config.yaml
num_hidden_layers: 13
hidden_size: 384
n_experts: 8
experts_per_token: 2
d_expert: 256
d_shared_expert: 256
hidden_act: "swiglu"
moe_layers: [1, 3, 5, 7, 9, 11]
router_score: "sigmoid"
normalize_top_k: true
routed_scale: 1.0
balance_loss: 0.000205
balance_bias: true
shared_expert_gate: true
init_std_router: 0.0121
lr_router: 0.00131
num_attention_heads: 6
num_key_value_heads: 1
head_dim: 64
vocab_size: 27375
norm: "rmsnorm"
norm_place: "pre"
norm_eps: 1e-05
positions: "rope"
rope_theta: 21400.0
rope_fraction: 1.0
qk_norm: true
attn_scale: 0.125
tie_word_embeddings: false
parallel_block: false
init: "uniform"
init_std_qkv: 0.0318
init_std_o: 0.00623
init_std_up: 0.0318
init_std_down: 0.00382
optimizer: "adamw"
learning_rate: 0.00137
beta1: 0.9
beta2: 0.95
weight_decay: 0.1
lr_head: 0.0102
warmup_steps: 560
schedule: "wsd"
decay_fraction: 0.538
decay_shape: "linear"
final_lr_fraction: 0.1
batch_tokens: 131072
max_seq_len: 1024
doc_mask: true
train_tokens: 1271000000
max_steps: 9697
dataset: "wikipedia_en"
Below are experts of layer 3 (counted from 0) of a mixture-of-experts language model. Rows are named router (the router's row for the expert), gate (a neuron's input weights, with its number), up (a neuron's input weights, with its number) and show model dimensions 0-95. Each number is 50 + 12 x the weight over its row's rms, rounded and kept within 0 to 99.
Before each expert's rows: "gets" lists some tokens that make up at least twice as much of what it gets as of all text; "mostly gets" lists some tokens that are sent to it at least half of the time. This comes from a sample of Wikipedia text that the model never trained on. Tokens count by the router's weight.

# expert 0
gets: "1", "2", " ", "3", "4", "5"
mostly gets: " ·", " three", " five", " six", "′", " four"
router:46 48 49 37 42 60 54 52 61 50 40 45 60 64 55 57 46 53 84 34 50 41 66 56 67 30 19 52 44 36 43 55 32 42 48 56 53 58 66 26 33 44 38 50 30 44 49 42 45 61 49 40 42 49 65 54 63 67 53 54 42 61 49 62 33 61 41 42 58 39 57 66 50 48 61 57 46 55 45 45 50 57 47 47 48 68 39 42 45 53 56 53 53 60 41 49
gate0:33 53 60 48 46 50 46 63 53 43 48 72 46 36 70 58 48 39 53 46 38 49 55 61 60 54 41 38 42 27 30 53 45 50 64 41 37 58 76 24 64 70 56 40 52 32 57 83 41 58 37 58 46 52 39 54 62 44 26 49 60 62 79 55 51 33 36 63 34 51 41 56 74 47 49 42 44 45 41 47 34 45 42 68 50 51 49 37 49 52 42 53 32 50 73 52
up0:57 52 40 60 44 55 53 46 63 27 37 64 39 47 39 37 60 53 58 38 16 40 56 66 71 44 39 54 56 59 52 49 55 63 71 22 52 47 56 39 55 62 66 45 47 18 52 49 34 53 33 19 41 35 63 52 57 54 54 54 67 47 64 56 41 41 57 45 46 49 50 43 51 42 48 41 48 45 35 46 61 30 51 68 51 74 52 24 54 29 51 39 39 55 63 67
gate1:41 61 56 61 48 53 52 48 38 59 50 56 54 37 51 58 31 38 57 42 56 49 59 38 59 57 54 63 42 43 41 56 58 63 66 65 86 66 46 24 37 59 49 19 72 41 11 56 48 46 53 32 20 67 73 38 53 72 54 39 54 43 56 17 39 67 35 59 85 43 58 44 74 59 63 44 53 51 53 40 48 45 47 35 66 48 70 43 54 43 59 41 56 44 27 52
up1:48 44 61 51 51 46 36 53 57 63 57 54 43 45 54 52 22 40 51 52 50 44 68 35 50 52 35 59 50 53 56 60 63 56 44 70 72 42 67 33 34 54 47 18 77 39 26 67 37 59 51 72 54 71 53 44 46 60 52 63 60 45 64 41 38 61 48 64 63 49 53 65 59 66 56 43 42 77 73 59 64 52 67 33 79 60 62 59 60 53 66 56 44 54 44 48

# expert 6
gets: " |", " ", "-", " the", "|", " ("
mostly gets: "-", " ==", "|", " \"", " |", " ==="
router:46 54 48 49 40 38 69 75 49 47 40 40 45 55 67 50 48 65 64 27 48 39 60 45 58 35 39 44 70 35 44 45 40 23 45 39 71 56 46 40 44 35 54 31 52 34 74 46 48 60 80 59 54 62 39 58 61 60 67 53 36 47 49 49 47 27 51 42 63 19 44 61 67 54 33 56 44 39 37 35 32 47 39 53 67 53 52 49 60 63 35 50 61 36 51 63
gate0:63 47 59 54 74 44 55 45 43 49 41 64 52 40 56 59 56 46 54 29 36 53 39 58 43 40 55 78 65 38 60 31 58 49 63 45 35 72 44 61 45 48 45 43 49 54 53 39 44 42 61 50 43 56 74 28 51 62 50 51 46 50 57 69 61 42 30 44 49 45 57 46 50 47 36 47 64 47 58 47 37 46 60 44 61 50 49 43 46 73 33 52 60 33 48 45
up0:49 53 49 45 43 58 41 58 32 39 33 52 39 44 51 55 56 63 49 59 33 64 43 70 51 44 42 44 32 35 47 56 54 55 55 34 40 31 45 72 43 58 51 31 50 70 48 45 56 42 39 71 56 45 33 34 62 42 69 50 73 36 55 44 46 64 63 57 60 49 48 41 62 44 51 35 52 56 47 68 56 46 37 56 56 36 30 35 44 56 43 48 60 56 47 24
gate1:35 54 54 62 48 58 65 66 66 53 57 68 42 32 35 55 46 59 64 51 46 56 45 35 49 66 72 57 82 61 69 41 74 50 63 66 40 60 59 61 61 59 59 54 61 46 38 35 56 30 41 55 44 37 65 51 45 34 43 32 41 55 21 60 46 59 39 55 52 45 41 50 39 60 55 66 54 44 73 27 59 37 38 33 49 52 53 62 57 61 43 53 85 38 30 33
up1:53 51 43 44 65 50 38 44 48 41 56 40 43 56 54 61 55 49 40 55 38 51 54 56 36 34 39 60 37 49 45 45 24 48 46 53 49 42 56 35 62 43 49 54 30 40 41 58 54 67 38 49 51 79 42 66 50 99 54 45 49 62 64 32 49 30 74 35 55 60 55 46 72 32 56 44 47 43 50 59 61 56 39 49 64 58 45 41 28 20 37 57 26 64 54 70

# expert 3
gets: "0", "2", "1", "5", "3", "4"
mostly gets: " JPL", " ·", " MPC", " Championship", " Cup", " tournament"
router:21 69 45 53 29 65 55 61 54 58 70 56 48 33 50 51 51 39 79 38 35 39 64 52 63 57 60 61 71 40 57 47 68 35 72 41 53 77 57 49 37 39 49 35 37 60 39 41 57 50 59 38 46 51 51 63 56 40 44 39 53 60 30 66 32 50 57 36 66 60 64 44 46 55 59 64 39 40 43 48 66 58 68 51 72 43 40 52 54 31 60 52 56 66 33 48
gate0:54 58 32 47 37 55 48 51 29 54 51 40 47 30 62 25 42 78 62 41 59 56 45 71 55 51 45 49 56 50 42 56 00 40 60 51 57 62 62 50 51 67 44 47 65 47 50 48 60 56 52 45 56 54 56 53 50 55 55 42 51 49 51 52 50 46 42 62 57 36 46 32 46 64 37 55 60 22 53 54 50 59 60 54 42 39 53 28 47 45 51 34 44 54 40 62
up0:30 23 49 57 60 38 58 56 83 44 64 33 51 70 48 43 41 42 29 51 36 54 39 45 47 46 41 49 53 43 54 42 71 58 32 36 56 34 36 63 38 42 34 56 45 45 51 62 41 43 43 77 48 57 57 73 44 48 57 52 54 48 51 41 51 48 63 39 43 49 35 50 60 42 53 62 58 75 46 33 46 62 64 34 71 51 62 42 58 57 53 54 53 36 71 45
gate1:31 51 35 59 34 27 59 29 48 52 34 47 53 53 64 60 38 48 46 57 39 37 38 65 47 43 57 67 59 35 28 39 54 45 60 24 57 55 60 58 38 48 39 50 66 45 62 34 45 55 49 62 35 51 58 47 40 48 40 47 56 56 60 37 45 45 44 50 58 70 57 16 34 65 54 78 72 55 53 52 61 41 56 58 63 43 61 52 62 45 43 30 66 75 69 80
up1:61 45 39 55 43 60 54 58 46 32 40 28 31 22 41 57 46 46 43 41 50 59 56 42 45 33 41 41 44 70 53 44 51 42 36 55 59 41 30 34 65 40 47 28 36 32 43 52 60 49 76 55 71 66 57 49 40 35 71 50 49 41 57 40 80 54 54 47 37 57 21 49 55 59 50 39 40 50 61 26 30 43 74 48 38 46 75 59 44 51 52 49 53 40 47 44

# expert 7
gets: " |", "\n", "===", "==", " film", "_{"
mostly gets: " ESP", " Museum", " Smith", "===", " Story", "mann"
router:28 76 46 61 41 59 46 56 51 26 44 49 50 51 54 54 63 47 64 45 42 49 42 49 50 50 59 58 65 36 68 42 47 35 69 41 55 51 33 44 49 24 80 39 54 48 36 62 51 60 54 47 38 48 53 57 52 61 56 42 25 70 46 55 50 50 39 61 53 42 48 49 51 52 55 45 54 52 37 52 39 58 65 46 58 47 74 44 49 62 64 67 63 43 31 36
gate0:45 53 55 50 44 45 57 44 49 66 57 40 42 36 30 55 38 35 47 64 41 38 41 53 85 24 55 49 68 64 39 42 54 36 44 66 39 41 49 51 59 46 61 50 46 42 47 64 31 48 34 51 54 44 45 24 34 55 43 54 60 49 53 41 42 55 23 31 65 51 65 38 48 40 37 65 63 23 45 31 54 53 57 60 52 40 37 36 66 40 55 67 54 68 41 21
up0:52 60 65 48 39 38 63 61 49 58 41 53 18 48 60 60 47 42 41 61 36 48 65 65 59 46 50 45 51 46 47 56 41 75 57 58 60 45 53 54 59 52 68 40 52 55 43 63 52 54 40 46 69 60 51 42 67 54 61 56 35 49 65 14 35 32 44 42 37 27 37 57 48 47 41 35 63 45 42 65 46 61 53 51 33 47 46 23 51 42 48 70 33 43 74 42
gate1:55 47 40 56 53 56 46 57 68 40 60 49 53 60 62 78 42 63 59 27 59 40 50 58 53 29 63 45 51 34 47 33 40 47 61 53 54 50 54 54 40 65 37 54 30 61 64 50 53 36 57 51 20 35 22 63 58 58 72 42 55 51 65 54 45 68 49 49 30 63 51 32 49 60 56 44 44 49 66 62 62 47 41 40 39 36 47 68 87 59 52 59 71 67 56 60
up1:58 48 34 66 41 32 51 44 55 30 62 36 41 49 57 70 44 49 54 33 52 41 45 56 45 57 35 70 67 51 50 52 41 67 44 53 62 45 61 54 47 54 42 43 55 44 44 40 76 40 59 67 39 32 52 54 58 48 61 36 34 66 56 61 45 69 54 70 43 29 57 48 45 48 48 41 54 77 67 47 37 44 42 55 46 65 50 61 50 38 67 61 40 68 50 32

# expert 5
gets: "\n", ".", ",", " and", " of", " in"
mostly gets: ").", " also", "),", "\".", ".\"", " and"
router:49 68 52 52 52 50 66 64 49 25 52 46 52 59 50 42 48 68 67 34 53 53 64 26 58 47 36 51 64 25 47 40 45 35 52 34 62 71 35 46 36 31 59 29 48 37 52 52 41 60 58 27 28 71 41 45 51 67 57 60 44 48 43 35 60 37 56 29 64 42 56 31 64 28 33 43 38 55 47 39 34 67 42 33 67 63 61 19 55 47 59 59 61 50 50 60
gate0:46 61 35 40 45 49 40 43 66 28 53 39 08 49 67 44 29 39 69 52 44 50 46 56 62 50 28 57 25 50 45 54 46 46 47 65 57 36 43 43 37 56 45 55 42 71 61 33 31 53 54 52 37 50 61 43 35 60 49 48 64 43 64 43 50 72 31 47 64 58 41 56 35 43 34 47 44 53 39 47 38 30 57 46 45 47 63 52 29 41 43 35 55 59 48 62
up0:45 65 36 50 39 37 44 48 43 55 68 55 52 55 61 44 68 58 44 58 64 46 66 56 57 39 65 40 57 42 55 59 52 62 43 51 39 52 54 46 59 42 55 56 60 63 49 56 48 42 62 69 46 38 68 45 47 22 42 45 59 35 70 47 58 59 46 29 64 27 51 43 46 37 50 48 62 12 50 37 72 61 67 40 41 41 26 66 43 45 26 52 64 51 68 32
gate1:47 46 62 66 50 72 62 55 64 46 65 45 34 44 41 43 40 42 61 39 40 66 44 59 62 64 64 62 63 67 68 55 48 45 63 51 36 36 60 53 49 53 54 26 76 55 45 46 47 48 59 48 51 74 72 48 52 38 46 32 43 37 20 66 59 31 45 34 55 60 52 34 41 75 71 50 38 45 77 24 63 49 56 66 55 55 60 63 55 47 55 49 46 54 37 45
up1:56 36 40 53 55 57 64 23 34 75 53 52 44 52 72 72 50 35 59 72 69 36 44 67 74 36 40 67 24 61 62 47 61 37 39 37 50 44 70 48 49 37 45 49 56 62 34 44 52 47 27 57 44 40 59 64 47 32 40 57 48 39 43 52 39 49 51 52 46 74 70 74 50 47 53 65 44 69 63 77 38 61 70 49 46 29 43 53 44 48 60 65 44 52 26 62

# expert 1
gets: ",", " and", " the", " to", ")", " a"
mostly gets: "\",", "),", " be", " been", " him", "\""
router:40 54 40 50 55 58 39 71 37 35 39 36 49 50 65 57 64 45 76 42 48 60 60 34 60 51 43 41 64 38 50 38 32 38 51 58 43 56 34 43 41 20 62 63 56 46 63 66 50 67 61 48 47 52 47 46 60 80 57 64 30 56 36 50 63 49 53 33 62 40 41 53 68 34 35 48 74 51 42 45 31 55 43 27 55 41 49 35 46 62 65 86 60 39 65 30
gate0:43 59 40 77 63 65 59 45 73 51 45 46 40 42 46 23 65 48 47 39 44 54 36 64 28 56 46 53 40 54 45 48 48 46 46 54 47 48 63 37 33 47 51 55 82 57 52 39 65 75 66 56 71 41 68 63 67 40 65 55 27 44 47 59 54 63 56 46 73 38 57 56 50 78 30 63 50 49 43 45 36 74 56 46 60 63 56 36 61 52 50 67 40 60 62 40
up0:68 46 72 57 41 42 64 63 34 28 70 70 47 45 44 48 53 52 49 61 55 69 52 43 47 46 74 39 55 47 60 43 36 73 54 65 45 59 23 54 69 37 66 53 49 55 52 49 44 49 54 36 57 63 57 61 35 19 31 49 32 43 36 79 48 56 62 55 32 48 36 51 62 44 59 51 33 51 35 25 57 40 38 51 57 35 58 35 32 43 44 32 37 57 42 53
gate1:65 30 30 31 58 49 46 38 45 42 30 43 40 72 54 46 73 27 58 54 47 63 57 51 79 56 45 49 42 57 49 63 54 55 54 71 44 44 36 42 67 50 46 56 39 37 46 54 46 59 30 29 60 53 61 45 57 55 57 49 61 49 55 53 48 70 53 50 67 48 55 51 62 52 65 47 48 47 37 64 35 40 43 65 41 65 46 61 43 40 56 59 50 61 54 47
up1:49 54 49 54 51 48 45 67 63 23 55 29 39 60 58 66 43 66 45 52 35 45 50 49 47 57 55 58 54 45 55 56 41 52 58 51 47 41 28 50 29 45 44 49 53 63 44 64 52 66 49 52 49 31 62 35 49 56 54 42 30 54 67 40 42 50 56 61 37 61 49 60 65 50 39 50 58 40 21 48 48 41 33 49 38 39 42 65 57 44 62 46 63 45 80 42